Weights of a small mixture-of-experts language model, trained from scratch on English Wikipedia: 160 SwiGLU neurons an expert.
Below are experts of layer 3 (counted from 0) of a mixture-of-experts language model. Rows are named router (the router's row for the expert), gate (a neuron's input weights, with its number), up (a neuron's input weights, with its number), down (a neuron's output weights, with its number) and show model dimensions 0-159. Each number is 128 + 24 x the weight over its row's rms, rounded and kept within 0 to 255.
After each expert's rows: a language model's description of what the expert responds to; "mostly gets" lists some tokens that are sent to it at least half of the time. This comes from a sample of Wikipedia text that the model never trained on.

# expert 17
router [159 108 121 125 119 121 134 114 118 142 131 130 136 143 134 101 134 111 117 133 130 142 122 127 158 132  78  73 104 104 124 135 106 129  72 157 188 128 186  80 131 121 138 152  80 134 146 110 126  99  88 142  90 146 133 101 134 166 140 108 103 134 169 130 117 125 100 126 101  71 123 105 129 135 178 130 108 133 147 160 121 158 129 112 119 173 130 163 106 131 159 171 116 106 132  90 146 128 109 118 114 109  56 145 128 130 149 130 138 177 169 119 136 113 142 124  92 146 180 101 134 124 127 146 129 149 157 150 139 128 136  94 151 158 150 140 141  70 126 137 110 117 121 116 121 135 136 137 132 119 169 134 173 145 130 177 130 119 140 127]
gate0 [133 163 118 128 147 146 138 162 148 168 127 127 123  88 117 121 130  92 130 125 103 155  95 159 168 126 139 117 124  81 169 121 118  98 154 138 110 107 129 130  85 123 147 166 116  63  95  82 130  98 128 128 148  92 144 105 142 135 133 149 110 127 145 152 111 108 113 152 118 134 145 143 124 139 154 138 147 151 106 150 118 119  89 165 104 142 111  91  99 112 126 115 127 110 121 107 105 163 140 198 108 115 104 162 147 153 142 141  93 169 125 136 169 130 174 107 100 142 137 162 116 117 155 103  75 146 137 120 109 171 128 126 129 105 116 116 115 126 153 141 112 169 132 101 115 144 165 141 105  98  77 141 159 140 103 127 173  91 117 114]
up0 [150  81 125 112 100 128  83 100 114 125 124 110 116 139 149 127 109 140 154 123 131  69  74 105 128 104  84 140 114 127 124 128 116 178 115 155 107 146 142 100 147 152 128 154 163 148 153 128 153 146 122 157  79 131 145 169 113 116 115 118 179 113 143 107 104 145  91  94 169 157 101  95 142 134  82 122  90  96 122 140 149 182 159 118 105 118 118 128 131 159 128 101 163 157 148 117 142 122 132 123 150 106 115  90 144 154 158 134 128 102 113 161 117 165 104 122 132 112  92 154 122 159 122 128 115 116 109 150  99 167 134 150  92 146 138  85 150 104 108 117 113 102 159 154 120 123 152 127  80 140 142 123 107 179 147 101 133 136 106 133]
down0 [131 155 113 132 122 140 127 154 196  82  58  95 123 135 151 159 111 104 185 114 118 150 121 100 120 115 160 138 158  91 112 123 126 122 123 135 115 120 110 157 129 122 115 155 132 166 141 134 145 144 156 122 145 171 125 123 138 142 123 116 124 127 121  98 126 127 109 115 177 157 126 118 163 152 129 134 155 130 106 166 114 189 104 145 114 140 140 134 101 138 172  83 105 112 103 172 105 151  95 108 124 133 128 132 113 138 123 145 107 141  98 103 142 115 123 147  84 115 131 139  86 140 144 109 132 165 151 182 107 146 114 160 120 146 176 107 157 131 130 138 142 144 109 120 122  85 120 134 131 101  75 168 157 140 110  96 138 138 130 183]
Single digits. Single digit tokens inside numbers in tables, coordinates, addresses, scores and measurements, often after a dash or decimal point.
mostly gets: "1", "2", "0", "3", "7", "5"

# expert 24
router [158 106 158 130 121 137 145 111 128 111 128 105 149 116 170 119 134 114 118 100 144 141 184 156 141 129 101  77 108  88 126 143  63 129 137 111 144 144 133 117 135 117 176 178 113 127 160 125 120 115  99 118 133 113  84 117 128 140 147 108 137 129 128 137 111  95 108 134 128 133  91 123 104 130 179 136 113 121 124 132 109 150 145 137 113 138  81 142 110 124 145 144 126 112 101 132 164 112 131  97 128 119 112 133 143 166 165 119 159 180 136 116 145 126 134 124 102 141 131 144 138 140 125 126 156 124 192 150 115 162  81  75 177 145 131 165 131 101  68 140 133  80 148 109 108 165 187 145 121 119 142 175 134 130 143 121 159 111 130 165]
gate0 [108 153 113 155 136 114 155 135  89 136 148 122 151 109 102 138 126 106 124 192 146 110 105 148 116  79  69 163 123 172 136 141 105 145 115 134 125 118 150 161 120 106 117  85 149 133 108 139 137 116 100 101 106 122 102  85 168 102 131 116 136 158  98 129 151 158 116 163 133  93 109 126 111 130 109 136 114 125 105 151 119 129 112 139 154 135 131 145 138 138 184 128 134 113 125 123 152 129 131  93 130 141 133 169 132 138 125 125  95 110 128 125 190 153  85 120 123  88 132 152  97 125 160  85 118 150 166 109 152 114 167 155 139 165  89 152 104 124 163 106 133 131 113 122  77 109 136  87 172 174 129 137 130 136 142 154 164 125 123  78]
up0 [ 98 117 156 157 139 104 125 123 137 121 127 106 103 138 106  93 112 146  94 149 163 116 146  98 163  97  92 105 153 117 125 127 130 144 123 122 109 133 138 139 120 158  91 161 128 134 143  75 138 147 158 121 155 139 103 111 130 121 111 105 125 114 131 163 126 143 123 137 114  75  90 107 140 159 168 118  98 168 107 134 108 173 120 181 135 119 145 150 141 102  91 106  93 133  91  83 130 154 106 114 139 155 123 133  98 135 108 173 145 125  86 180 122 136  99  86  92 109  88 179 156  76  94 128 119  96 146 147 106 110 109 111 105 124 142 121 116 122 100 120 155 101  90 128 112 135 128 116  68 151 131 108 134 150 140 124 142  91 113 125]
down0 [128 111 123 133 112 114 124 129 121  94 107 105 129 157 120 103 169 149  82  87 116 122 109 118 106 165 151 121 135  84 125  94 155 147 111 126 173 143 102 148  99 105 177 123 133 146 137 152 112 126 134 119  85 130 133 123 126 159 121 158 125 123 146 147 123 174 116 116 107 146 173 125 128 142 147 121 190 116 196  71 153 146 137 121 168 171 127 150 116 132 101 136 115 124  95 164 146 114 134 118 121 107 125 142 154 115 174 133 143 149 166 127 163 128 141  91 148 111 161 122 114 115 118  90 164 137 137 153 111 126 172 141 132 115  78 157 145 144 158 129 156 132 146 119 152  89 158 110 139 188 100 112  89 130 113 142 119 131  92 137]
Consonant-o/a syllables. Mid-word consonant-plus-vowel syllables like do, no, mo, za, fa in names and words, e.g. Ninten-do, Kon-do-r, Yuzh-no, Campeon-ato.
mostly gets: "do", "eno", "mo", " Ana", "fa", "ato"

# expert 35
router [128 121 117 101  87 124 129 132 136 128 124  96 129 146 146  98 153  78 145 120 134 121 152 123 165 178 122 115 118 128 163 126  84 122  81 177 172 122 151 116 129 108 150 167  84 175 149 111  96 131 106 143 111 151 100 102 127 176 147 111  92 141 165 103 128 110  97 133  96  69 129 103 126 153 151 127 112 137 145 147 122 154 140 126 133 152 122 178  98 145 140 158 126 114 119 103 147 129  93 130 134 134  69 127 153 136 166 142 144 159 139 126 139  84 142 132 117 166 147 111 141 116 139 114 130 140 132 152 135 167 140  99 175 139 146 136 154 133  87 133  76 129 128 104 132 130 170 132 122 160 174 147 149 164 153 158 143 138 116 148]
gate0 [171 152 134 139 159 137 110 128  90  81 170 133 112 143 129 151 130 154 139 120 135 150 124 110 175 108 119 148 135 171 176  95 132 103 127  85 129 125 127 165  78 129 127 135 112 149 137 118 151 134 128 135 140 132 121 147  69 142  98 142 183  98 122 148 154 142 131  99 183 166 174 146  88 108  99 112 127 132 132 104 112 107 162 140 121  96 124 138 149  96  92  81 105 115 113 110 123  97 133 109 179 134  98 141 102 127 144 151 156 115 126 121 136 114 160 135 128 105 124  94 122  91 136 133 121 125 120 103 130  73 128 116 133 164 142 153 126 136 142 165 140 157 100 162 153 148 170 143 101 120 143 147  83 121  82 106 136 132 153 122]
up0 [ 94 127 110 103 111 114 131 135 144 174  91 121 165 127 114 126 130 109 129 135 144 108 124 140  87 103 136 104 125  90  98 162 112 146 134 149 130 126 139  99 204 139 159 114 137 124 126 135  94 110 116 123 111 110 137  99 165 123 157 121  89 159 143 115 103 134 118 138  85 100 107 100 175 149 171 134 104  99 118 164 133 142  83 137 137 163 136 118 123 144 180 142 127 142 151 136 137 162 115 138  89 114 124 117 174 126 142 102 102 121 140 129 132 147  83 116 123 164 133 170 133 168 119 109 134 128 134 157 131 172 130 133 121  83 134 110 125 111 100  79 132  96 148  83 112 103  82 122 162 128  99 121 170 137 184 131 118 106  96 139]
down0 [191 134 134 131 115 154 118 111  93 145 157 136 155 147 169 162  99 147 141 128 157 107 153 125 142  92 122 114 116 134 125 145 134 153 113  82 119 170 120 120 104 108  62 167 123 133 143 167 157 152 142 132 149 148 148 142  80 124  84  86 141  96 122 124 134  90 138  96 146 140 146 137 136 132 102 108 109 142 158 127 124  92 176 139 137 103 128 156 129 106 124  85 109  71  70 105 182 148 136  68 104 166 140 106  97 135 117 150 129 141 140 157  98 138 137 135 146 157 136 136 132 105 123 155 130 138 160  85 133  78 118 172 124 120 124 163 119 116 114 130 132 112 142 133 154 145 151 150 133 131 145 140 147 111 129 108 145 128 122 128]
Two-digit number chunks. Two-digit number tokens such as 19, 12, 27 in dates, year ranges, page ranges, coordinates and grid references.
mostly gets: "19", "18", "17", "11", "14", "13"

# expert 25
router [162 115 136 140  46 152 107 120 116 138 117 126 121 160 129  69 139  82 152 120 148 133 114 124 154 174 123 112 118 113 136 147  89 130  79 152 151 105 146 138 123 137 143 108 135 145 139  77  96 123 104 122  88 159 103 136 129 149 135 130  83 124 142  99 110 127 102 125 112 106 115 116 133 134 195 117 119 132 130 141 136 145 143  74 131 152 115 140 106 143 172 146 128 116  99  89 148 123 116 114 115  97  79 147 172 139 136 124 115 123 117 132 156  83 132 138 107 150 185 100 125 131 143 149 130 143 143 168 124 128 127 119 183 155 145 142 159 109 113 147  98 119 111  99 110 126 168 124 103 127 176 143 152 156 137 169 155 139 147 120]
gate0 [118 121 150 160 154 130 121  98 144 111  94  89 141  69 152 134  99 141 110 122 124 133  96 161  97 165 154  93 124 123 120 110 161 108 132 124 135  89  85 181 112 104 122 118 116 153 139 133 140 155 116 154 116  90 148 131  98 154 130 125  74 127 135 131 116 123 132 117 128 152 133 132 106 156 106 131 107 110 102 133 150  99 116 166 134 128 135 123 195 107 138 154 118 143 121 101 118 132 142  94 110 124 140 106 115 116 173 155 161 107  78 168 129 132 157 125 133 117 139 107 139 117 146  85 117 140 130 143 123 104 131 176  98 136 180 111 126 131 137 153 120 183 133 121 130 126 129 158  82  70 111 164 115 121 136 172 106 150  73 156]
up0 [130 110  99  99 119 144 123 149 118 139 172 164 106 202 118 124 164 135 140 151 146 129 142 102 169  90  92 161 104 132 131 143 106 166 125 125 120 157 166  86 142 153 135 113 133  90 120 125 101  94 167  99 151 175 113 127 165 132 119 138 191 107 128 126 143 159 139 147 120 130 121 103 167 110 149 123 144 156 142 111 102 153 117  92 154 117 114 131  74 146 107 119 119 112 140 166 157 142 124 164 142 144 107 133 142 134  84  76  88 133 168  98 124 129 103 136 124 139 133 150 112 122 130 174 146 126 129 125 123 172 136 108 149 127  87 129 132 129 131  98 130  97 128 131 130 125 113 113 166 161 148  84 137 132 115  85 136 138 175 115]
down0 [115 113 123 144 122 139 142 103 103  99 125 120 142  98 162  88 126 144 120 161 180 133 167  93 122 127 147 119 115 116 150 112 126 156 140 131 187 133 117 161 129  90  95 147  88 152 158 157 144 135 139 145 126 105  90  93 109 122 122 130 146 127 127 129  90  85 154 148 141 138 121 138 123 174 138 132 131 139 120 165 138 159 143 124 107 186 131 116 131  96 158  98 136 131 109 103 138 162 148 121 150 169 112 136 144  97 124 147 144 138 109 156 157 101 140 134 134 107 143  83 145 119 142  68  93 154 166 135 120 101 128 140 111  86 159 132 159 159  43 118 125 114 168 153  66 148 117 120 141 123 126 150 134 131 109 120 100 136 147 130]
Digits in coordinates, years. Number pieces inside coordinates (seconds before ″), dates and years split as 18|93, percentages and calibers.
mostly gets: " 185", "19", " 184", " 202", "18", " 180"

# expert 39
router [178 130 130 100 125 146 100 140 132 124 141  97 154 164 136 106 143 112 131 121 160 119 180 114 123 128 109  71 124 117 138 143 127 128 128 119 157 145 148 111 115  97 188 212 128 136 108 100 134  87  95 130 152 117 117 112 150 133 140  98 114 131 121 151  99 126 115 136 110 114  59 122 143 164 146 142 110 118 114 167 121 160 159 140 118 162  91 143 125 144 164 137 124 131 121 131 156 168 125  98 130  95  87 160 158 150 135  87 169 169 123 165 159  97 144 114 127 152 152 134 146 112 148 119 161 120 148 174 125 158 105 122 150 149 117 149 108 109 106 195 124 120 117 115 121 149 138 124 141 111 149 123 172 130 133 121 148 129 148 144]
gate0 [ 92 104 157 133 130 171  94 162 151 132 121 133  92 120 132 127 113 129 123 131 117  88  80 100 104  98  99 146 158 126 117 127 125 122 134 165 133 170 133 113 132 142  93 158 131 113 143 137 116  85 163 108 163 153 160  90 103 113  76 108 138 135 136 120 160 123 116 110 150 124 149 104 149 149 161 129 122 143 131 199 138 130 121 104  98 139 185 128  84 102 150 161  94 132 131 126 116 164 104 106 149 135  97 151 107 104 138  99 107 128  90 117 159 107  92 105  83 153 161 195 156  82 116 109 149 122 155 159 128 127 148 145 139 143 141 121 132 123 133 111 117 109 126 133 156 107 118 127 150 163  80 150 142 143 136 123 156 149 119 120]
up0 [ 94 128 117 169 129 119 169 119 110  86 154 139 145 141 126 126 128 130 105  98 133 121 123 153 160 121 113 106 102  82 107 123  92 172 139 203 117 144 141 135 150 156 183 118 136 142 137 109 139 119 159  98  84 125 145 102 117 154  92 165 101  81 121 136 153 143 130 123 133 106 135 172 123  68 117 119  98 151 151  97 119 118 154 138  99 131 158 166 103 128  92 104 175 140 109 108 180  82 114 156 106 112 138 112 112 100 107 141 115 109 151 111 111 151 146 130 157 130 120 108 113 131 101 165 119 135 125 117 139 112 166 133 150 102 131 135 146 118 158 124 179 160 144  87 157 117 125 125 154 133 157 135 131 134 137 114 101  86 109 127]
down0 [133 149 159 144 156 132 114 126 129 108 123 113 123 153 182 135 129 144 106 167 115  91 103 108 116 147 145 152 129 158 120 123 137  96 101 149  98 125 167 149 135 118 105 138  67 143 126 102 115  86 128 103 133 178 138 155 134 106 167 134 110 133  89 148 139  85 119 131 149 132  95 103 163 160 109 143 146 109 136 153  83 125 165 123 122 158  82 119 117 124 160 107 162 130 152 148 116 144 136 148 191 120 151 114 126 130 103  84 137 138 110  82 106 122  92  91  93 142  97  72  96 119  96 172 114 120 115 138 143 122 116 128 140 114 132 165 109 109 135 111  86 121 116 129  98  86 139 131 136 128 161 124 126  88 105 138 104 160 160 112]
Name-internal syllables (i-type). Middle syllables, often ending in i or a, inside foreign personal and place names, such as di in Siddiqui, ari in Baldassari, ki, ni.
mostly gets: " Andre", "ki", "ni", "ari", "ri", "abe"